config = dict(
    n_layer=12,
    d_model=256,
    n_experts=80,
    experts_per_token=2,
    d_expert=64,
    d_shared_expert=128,
    activation='swiglu',
    moe_layers=[0, 1, 2, 3, 4, 5, 6, 7, 8, 9, 10, 11],
    router_score='sigmoid',
    normalize_top_k=True,
    routed_scale=1.41,
    balance_loss=0.000105,
    balance_bias=True,
    init_std_router=0.00708,
    lr_router=0.000766,
    n_head=4,
    n_kv_head=4,
    head_dim=128,
    vocab_size=32768,
    norm='rmsnorm',
    norm_place='pre',
    norm_eps=1e-05,
    positions='rope',
    rope_base=10000.0,
    rope_fraction=1.0,
    qk_norm=True,
    attn_scale=0.0884,
    tie_embeddings=True,
    parallel_block=False,
    init='normal',
    init_std_qkv=0.0322,
    init_std_o=0.0,
    init_std_up=0.0322,
    init_std_down=0.0,
    optimizer='adamw',
    lr=0.00122,
    beta1=0.9,
    beta2=0.95,
    weight_decay=0.0,
    lr_head=0.00768,
    warmup_steps=233,
    schedule='wsd',
    decay_fraction=1.0,
    decay_shape='linear',
    final_lr_fraction=0.05,
    batch_tokens=32768,
    seq_len=512,
    doc_mask=True,
    train_tokens=296900000,
    steps=9061,
    dataset='wikipedia_en',
)
Below are experts of layer 7 (counted from 0) of a mixture-of-experts language model. Rows are named router (the router's row for the expert) and show model dimensions 0-127. Each number is 50 + 10 x the weight over its row's rms, rounded and kept within 0 to 99.
Before each expert's rows: a language model's description of what the expert responds to. This comes from a sample of Wikipedia text that the model never trained on.

# expert 63
Surname ending pieces. Final word pieces of surnames and foreign words, especially German or Dutch, such as -ner, -ley, -ch, -mann, -stein.
router:48 39 44 32 44 51 63 35 52 61 52 44 59 42 63 52 53 51 42 31 53 42 48 46 39 52 57 37 40 56 53 34 56 49 73 68 76 68 62 51 42 19 46 56 49 52 41 57 44 45 49 47 57 66 61 49 53 35 57 48 52 50 62 57 44 32 39 38 50 47 47 40 47 66 46 63 29 52 58 45 66 53 50 52 60 50 62 46 46 49 52 48 46 51 57 53 44 46 38 50 42 67 47 51 52 64 52 49 58 65 53 54 51 72 39 56 52 45 69 56 45 51 58 42 63 44 65 71

# expert 28
Possessives and transfer verbs. Possessive words like its, his, their, 's, and verbs of giving or taking such as took, gave, make, provide, gain.
router:64 55 44 39 50 58 50 49 44 56 56 43 67 36 72 45 56 36 48 34 50 42 40 39 35 44 51 47 40 39 44 37 54 53 61 42 64 63 65 38 35 36 64 52 43 47 49 57 47 46 59 50 51 54 53 51 29 46 54 48 41 35 58 50 42 26 38 48 63 67 40 39 47 67 52 38 50 60 43 44 69 54 35 66 63 64 56 58 45 56 37 36 39 46 49 43 60 55 42 61 41 51 43 47 48 54 55 49 59 42 56 35 56 54 58 45 59 47 56 53 43 48 49 55 55 42 67 61

# expert 9
Mid-word pieces, abstract nouns. Inner word fragments of rare words and nouns after articles such as victory, attack, campaign, success, death, often in war or politics prose.
router:45 48 31 23 36 44 54 53 56 59 50 49 54 57 62 52 46 58 62 25 61 59 45 33 40 50 42 28 43 57 34 32 63 34 56 54 71 59 65 42 43 29 60 61 47 58 42 37 50 41 51 55 48 50 50 54 42 51 55 40 55 69 59 53 39 19 45 33 50 55 52 46 46 38 42 50 54 38 63 41 56 35 42 58 65 60 59 45 29 43 44 52 42 46 54 37 57 44 52 60 29 64 43 65 51 44 55 44 45 51 55 44 59 50 49 57 46 48 43 47 23 52 54 49 58 37 59 47

# expert 42
Clause boundaries, subordinators. Sentence-ending periods and subordinating words opening a new clause, such as which, where, when, after, while, however.
router:55 48 54 46 47 48 67 43 54 52 43 48 70 42 52 55 75 41 57 51 66 56 51 35 39 47 44 51 42 56 20 35 47 46 53 54 76 60 47 53 40 32 48 52 54 60 51 39 38 32 52 64 55 43 55 58 50 44 65 33 55 54 58 64 40 34 43 51 63 51 47 35 57 33 43 52 50 64 72 50 65 57 36 56 43 59 52 54 34 47 61 42 51 47 56 58 39 46 49 47 41 72 47 65 63 46 43 35 60 44 56 45 68 59 58 42 46 49 59 57 35 39 47 42 66 32 70 65

# expert 8
Person subject pronouns. Pronouns and nouns for people starting a clause, usually before a verb, in biographies and plots, such as he, She, they, who.
router:50 35 46 45 49 45 60 45 58 44 47 36 67 47 66 57 61 52 46 30 66 50 56 38 39 42 38 48 51 44 41 44 45 51 55 60 61 61 63 34 49 14 63 65 62 56 35 36 55 43 51 53 61 64 48 45 46 41 64 48 50 45 49 68 40 41 36 49 66 56 50 25 43 66 54 51 51 51 59 53 68 61 55 53 52 61 51 49 47 45 55 47 47 53 54 48 43 39 50 29 39 60 56 54 49 46 53 48 59 47 56 38 59 52 65 54 38 42 54 48 49 40 65 35 63 48 58 57

# expert 37
Quantifiers and numerals. Quantity words and small numbers before a noun or of, such as all, most, only, two, many, plus numbers in data tables.
router:50 44 43 34 49 54 58 41 53 63 50 53 72 43 55 47 65 37 41 15 54 47 41 51 40 56 39 48 42 52 47 38 52 47 48 54 57 64 48 56 39 36 52 45 48 52 42 60 58 36 50 64 59 63 57 53 40 49 63 45 38 47 59 61 57 44 33 43 56 48 50 17 43 58 42 51 52 44 60 47 68 51 34 57 46 62 53 45 39 42 62 48 45 56 40 57 36 37 37 49 53 54 64 53 58 42 47 47 55 45 46 47 77 47 52 47 39 51 41 59 51 43 57 26 52 40 67 64

# expert 26
Name-ending vowel pieces. Word-final pieces ending foreign proper names of people, places, clubs and taxa, such as -ia, -ana, -ima, -ala.
router:65 44 53 34 55 53 51 34 68 64 50 40 54 44 61 52 53 56 52 40 67 44 56 46 41 46 39 27 50 56 25 49 50 46 66 58 64 41 69 43 50 33 64 46 51 55 49 57 43 48 46 55 48 61 55 40 18 45 74 61 54 49 46 58 48 34 43 41 47 50 43 35 38 53 47 58 63 52 62 47 50 45 43 51 47 58 57 58 48 44 42 47 50 51 53 43 46 43 36 47 40 60 45 51 48 57 50 44 62 49 47 51 59 61 48 44 35 57 47 52 53 51 60 45 56 35 72 70

# expert 56
Colons and by. Colons after infobox-style labels such as Recorded:, Height:, Allegiance:, plus by, as and including introducing agents, roles or examples.
router:64 46 40 22 50 63 64 40 55 56 57 41 57 47 46 38 67 47 57 40 49 65 59 58 29 42 43 31 61 56 37 47 54 41 57 54 72 58 56 55 28 38 53 65 49 51 35 51 43 31 55 56 63 55 48 46 39 47 40 51 52 49 55 62 46 15 37 32 54 29 52 26 27 52 48 55 52 56 62 50 47 64 37 64 61 63 60 63 53 50 56 48 52 54 61 44 33 32 43 62 38 70 57 53 56 46 59 39 57 54 48 47 63 48 64 34 47 55 50 50 45 46 55 41 68 34 62 59

# expert 31
Foreign name middles. Middle and ending pieces of Slavic, Turkish, Baltic and other foreign names, such as anov in Baranovichi, iz in Deniz, yd in Davyd.
router:46 47 54 22 52 45 49 50 38 49 50 56 52 52 58 42 48 60 58 42 51 49 43 38 46 46 39 47 44 63 30 41 56 52 54 47 64 57 55 47 34 17 64 43 36 57 40 44 47 46 50 42 65 51 45 51 39 37 55 37 49 39 52 46 45 35 33 49 52 64 49 37 45 51 48 49 51 54 59 41 59 54 33 67 48 60 61 47 45 54 43 45 55 47 64 49 38 40 51 33 35 81 51 64 63 53 61 42 58 36 77 36 47 67 42 55 47 53 46 40 36 47 53 43 44 40 60 72

# expert 33
Numbers in stats. Standalone integers in tables and infobox fields such as scores, heights, distances, attendance, and counts of wins or goals.
router:66 45 51 27 54 63 52 31 50 46 41 57 69 57 51 50 58 46 61 37 42 55 45 47 38 39 42 43 56 44 35 35 52 53 55 58 58 67 55 55 37 34 39 61 36 44 51 51 38 37 55 43 45 66 49 41 41 44 48 35 38 50 62 53 36 31 40 50 70 59 65 35 39 73 41 38 41 43 59 56 57 58 52 55 46 59 59 58 43 45 45 57 40 44 49 46 52 37 50 58 28 72 51 55 68 52 53 53 54 56 46 50 52 48 58 42 35 48 52 51 31 65 58 61 60 53 84 71

# expert 59
Person role nouns. Nouns naming a person's role or relation, such as member, President, son, director, pianist, often after a, the, his.
router:51 49 29 18 48 65 44 45 56 59 50 46 59 47 56 49 60 48 64 29 55 62 53 51 41 46 30 47 50 57 41 37 47 40 63 58 67 43 59 42 36 26 48 66 50 51 56 49 30 30 56 54 62 66 47 47 52 40 54 45 54 48 52 59 36 38 39 43 51 57 55 19 39 45 54 51 57 49 54 46 54 58 34 55 50 50 60 54 42 51 55 39 58 58 48 37 38 38 43 51 40 59 47 65 42 43 53 41 60 52 54 45 67 71 66 62 34 45 53 54 34 47 56 32 49 36 80 68

# expert 18
Table pipes, abbreviation periods. Table cell pipes and spaces in sports and election tables, periods after abbreviations like No. and Rs., and decimal points.
router:50 50 47 21 57 59 66 49 56 60 62 46 54 45 60 49 57 50 53 49 63 68 41 45 33 45 42 37 48 54 45 34 51 40 54 54 71 51 55 56 45 41 52 45 53 56 32 53 42 40 46 62 55 55 59 50 39 53 63 27 40 50 62 66 37 25 26 42 59 47 46 36 47 46 53 56 51 42 72 62 60 59 39 52 53 63 53 50 37 43 47 63 52 56 48 44 49 35 58 44 51 86 41 46 49 69 64 42 56 49 58 40 73 51 63 52 55 41 62 60 40 48 49 39 54 42 61 50

# expert 57
Date and number parts. Year prefixes like 201 and 199, commas in dates and thousands, and month names inside full dates.
router:54 38 39 31 54 56 43 37 55 45 48 35 73 43 44 46 63 48 56 46 49 59 42 49 30 42 46 42 44 49 43 26 56 48 53 60 67 47 70 51 39 37 62 50 39 50 28 48 47 42 51 57 52 59 56 41 27 53 59 42 50 56 48 57 44 36 43 43 60 51 54 30 29 60 41 63 46 58 57 46 57 63 49 51 57 47 70 49 46 52 40 45 53 55 56 38 36 45 57 43 30 64 42 54 45 66 63 49 58 46 49 30 57 67 59 66 36 55 56 47 48 68 51 46 54 35 60 57

# expert 29
Mixed table and filler. Numbers and pipes inside sports and election tables, plus connectives like as, in, with, associated, referred; no single clear theme.
router:68 54 39 29 56 58 46 51 53 45 53 49 67 45 59 52 50 40 63 38 52 47 54 45 40 58 45 52 47 42 48 43 50 43 49 54 62 50 50 45 47 37 50 70 45 65 40 37 43 40 44 60 54 50 53 44 43 47 48 53 46 49 64 60 50 37 34 40 63 68 39 39 46 59 39 53 49 55 59 45 49 56 47 61 45 69 52 42 45 45 53 35 41 55 52 51 45 47 46 52 53 62 46 65 41 54 56 58 77 56 56 23 63 54 58 59 61 39 37 48 45 53 53 45 63 36 58 59

# expert 2
Descriptive adjectives. Common adjectives after a or the, describing size, level, time or colour, such as high, small, late, low, white, single.
router:54 49 46 32 45 54 62 41 58 47 52 50 72 39 53 50 63 54 59 38 58 50 33 50 35 57 47 39 48 46 32 50 46 44 56 59 67 49 59 44 38 36 48 61 55 64 42 51 55 42 50 48 62 55 41 39 38 46 53 41 49 46 45 58 52 31 37 47 58 45 51 20 52 54 41 42 61 59 59 48 61 52 44 53 56 61 62 53 37 45 49 56 44 46 53 43 45 30 52 59 51 56 52 58 55 51 46 37 56 43 53 45 48 63 69 44 37 44 55 39 47 56 47 45 52 40 68 70

# expert 11
Table cell separators. Pipe separators between cells in wiki tables of results, offices and statistics; also quantity words like some, several.
router:52 46 41 31 44 49 58 39 63 51 53 54 70 49 55 52 57 40 49 29 63 40 66 51 43 61 35 41 44 44 35 34 53 48 58 56 68 63 61 57 40 36 63 60 41 57 26 50 46 36 53 53 48 45 51 45 38 35 54 42 57 45 51 54 49 42 30 35 66 62 42 34 55 62 39 54 40 52 50 63 69 52 40 64 53 54 69 51 27 56 49 47 36 39 45 50 53 49 46 51 41 53 49 55 59 66 49 49 45 52 52 52 58 60 52 39 45 49 58 58 33 54 56 53 57 38 59 76

# expert 22
Year and number prefixes. First three digits of four-digit years and other numbers, such as 199, 201, 188, usually after a space, parenthesis or dash.
router:47 37 37 23 50 56 66 23 57 55 49 41 62 51 47 51 58 41 63 33 50 59 54 58 40 52 46 49 49 61 26 29 52 51 48 46 72 60 58 49 42 31 59 45 45 52 32 59 56 48 48 52 62 57 44 43 50 41 56 49 45 50 57 44 51 31 46 46 62 68 36 39 49 48 43 60 46 55 53 45 56 52 49 63 52 56 56 59 32 51 39 51 41 53 58 39 52 53 54 52 41 61 46 60 39 50 55 41 68 52 47 19 66 63 61 56 29 51 51 53 39 41 66 53 64 42 77 53

# expert 32
Topic nouns and headings. Abstract or subject nouns and noun suffixes like -ation or -ology, often in section headings or titles, such as Cast, History, Research, education.
router:50 53 41 26 58 57 49 49 48 56 47 54 60 51 52 54 57 38 63 36 46 55 60 38 41 44 41 46 40 55 39 35 48 50 54 59 68 56 64 45 42 25 59 48 36 47 46 47 63 44 52 43 55 56 49 46 32 53 49 26 46 45 55 60 41 29 40 44 56 50 47 44 54 58 51 58 45 50 59 56 60 54 48 61 46 74 61 50 31 59 51 47 55 48 50 44 51 46 49 61 40 62 42 64 56 60 51 43 50 48 53 34 52 56 58 54 46 49 43 53 52 50 52 41 57 33 56 51

# expert 54
Given names. Personal first names and their word-piece endings, often in lists, tables or after by, such as John, David, Robby, Leonardo.
router:47 39 54 24 56 59 74 52 41 51 53 30 61 47 46 51 65 50 61 39 53 58 54 46 52 55 49 41 38 47 40 46 45 42 53 64 61 56 65 42 37 21 52 58 48 48 44 55 41 43 60 56 54 58 45 45 40 39 69 38 39 50 64 67 42 35 44 40 58 48 47 34 46 49 70 44 41 49 58 42 54 42 40 61 53 61 64 53 56 53 37 45 50 53 49 43 46 40 49 51 46 68 57 56 51 58 40 46 58 40 50 31 69 69 55 38 40 42 58 56 55 49 59 40 59 46 56 68

# expert 60
Place-name first parts. First words or pieces of compound proper names, mainly compass words and United, as in United States, East Germany, Westwick, St. Louis.
router:45 62 36 24 49 60 40 48 50 48 46 37 61 51 57 54 60 43 57 44 45 58 48 50 52 32 37 33 48 53 42 26 44 50 54 51 63 58 64 47 49 23 56 53 45 47 29 44 54 33 57 54 55 60 61 60 48 54 61 50 39 49 51 58 49 34 48 46 61 48 39 44 36 51 46 51 56 53 64 54 68 52 44 62 49 47 67 52 41 54 54 50 47 52 56 47 46 33 53 50 43 53 61 62 62 46 39 48 54 55 50 40 70 47 55 40 48 48 53 36 41 55 54 42 48 36 65 68

# expert 7
Possessives and ordinals. Possessives and ordinal or superlative modifiers before a noun in sports and career text, such as his, men's, second, debut, best.
router:65 46 43 42 47 54 64 33 53 47 53 44 63 40 61 51 60 54 64 37 53 61 39 45 32 46 39 45 40 46 36 34 43 46 52 53 68 49 56 49 43 21 55 49 43 54 44 54 37 42 50 71 55 60 52 45 34 32 49 35 46 44 47 45 57 29 43 48 59 60 52 45 58 56 58 44 48 42 53 29 72 53 39 40 46 57 57 52 44 45 50 56 41 64 56 42 50 37 38 33 44 52 49 74 60 56 75 52 70 56 56 37 69 60 61 46 35 59 52 42 52 44 52 40 47 40 69 61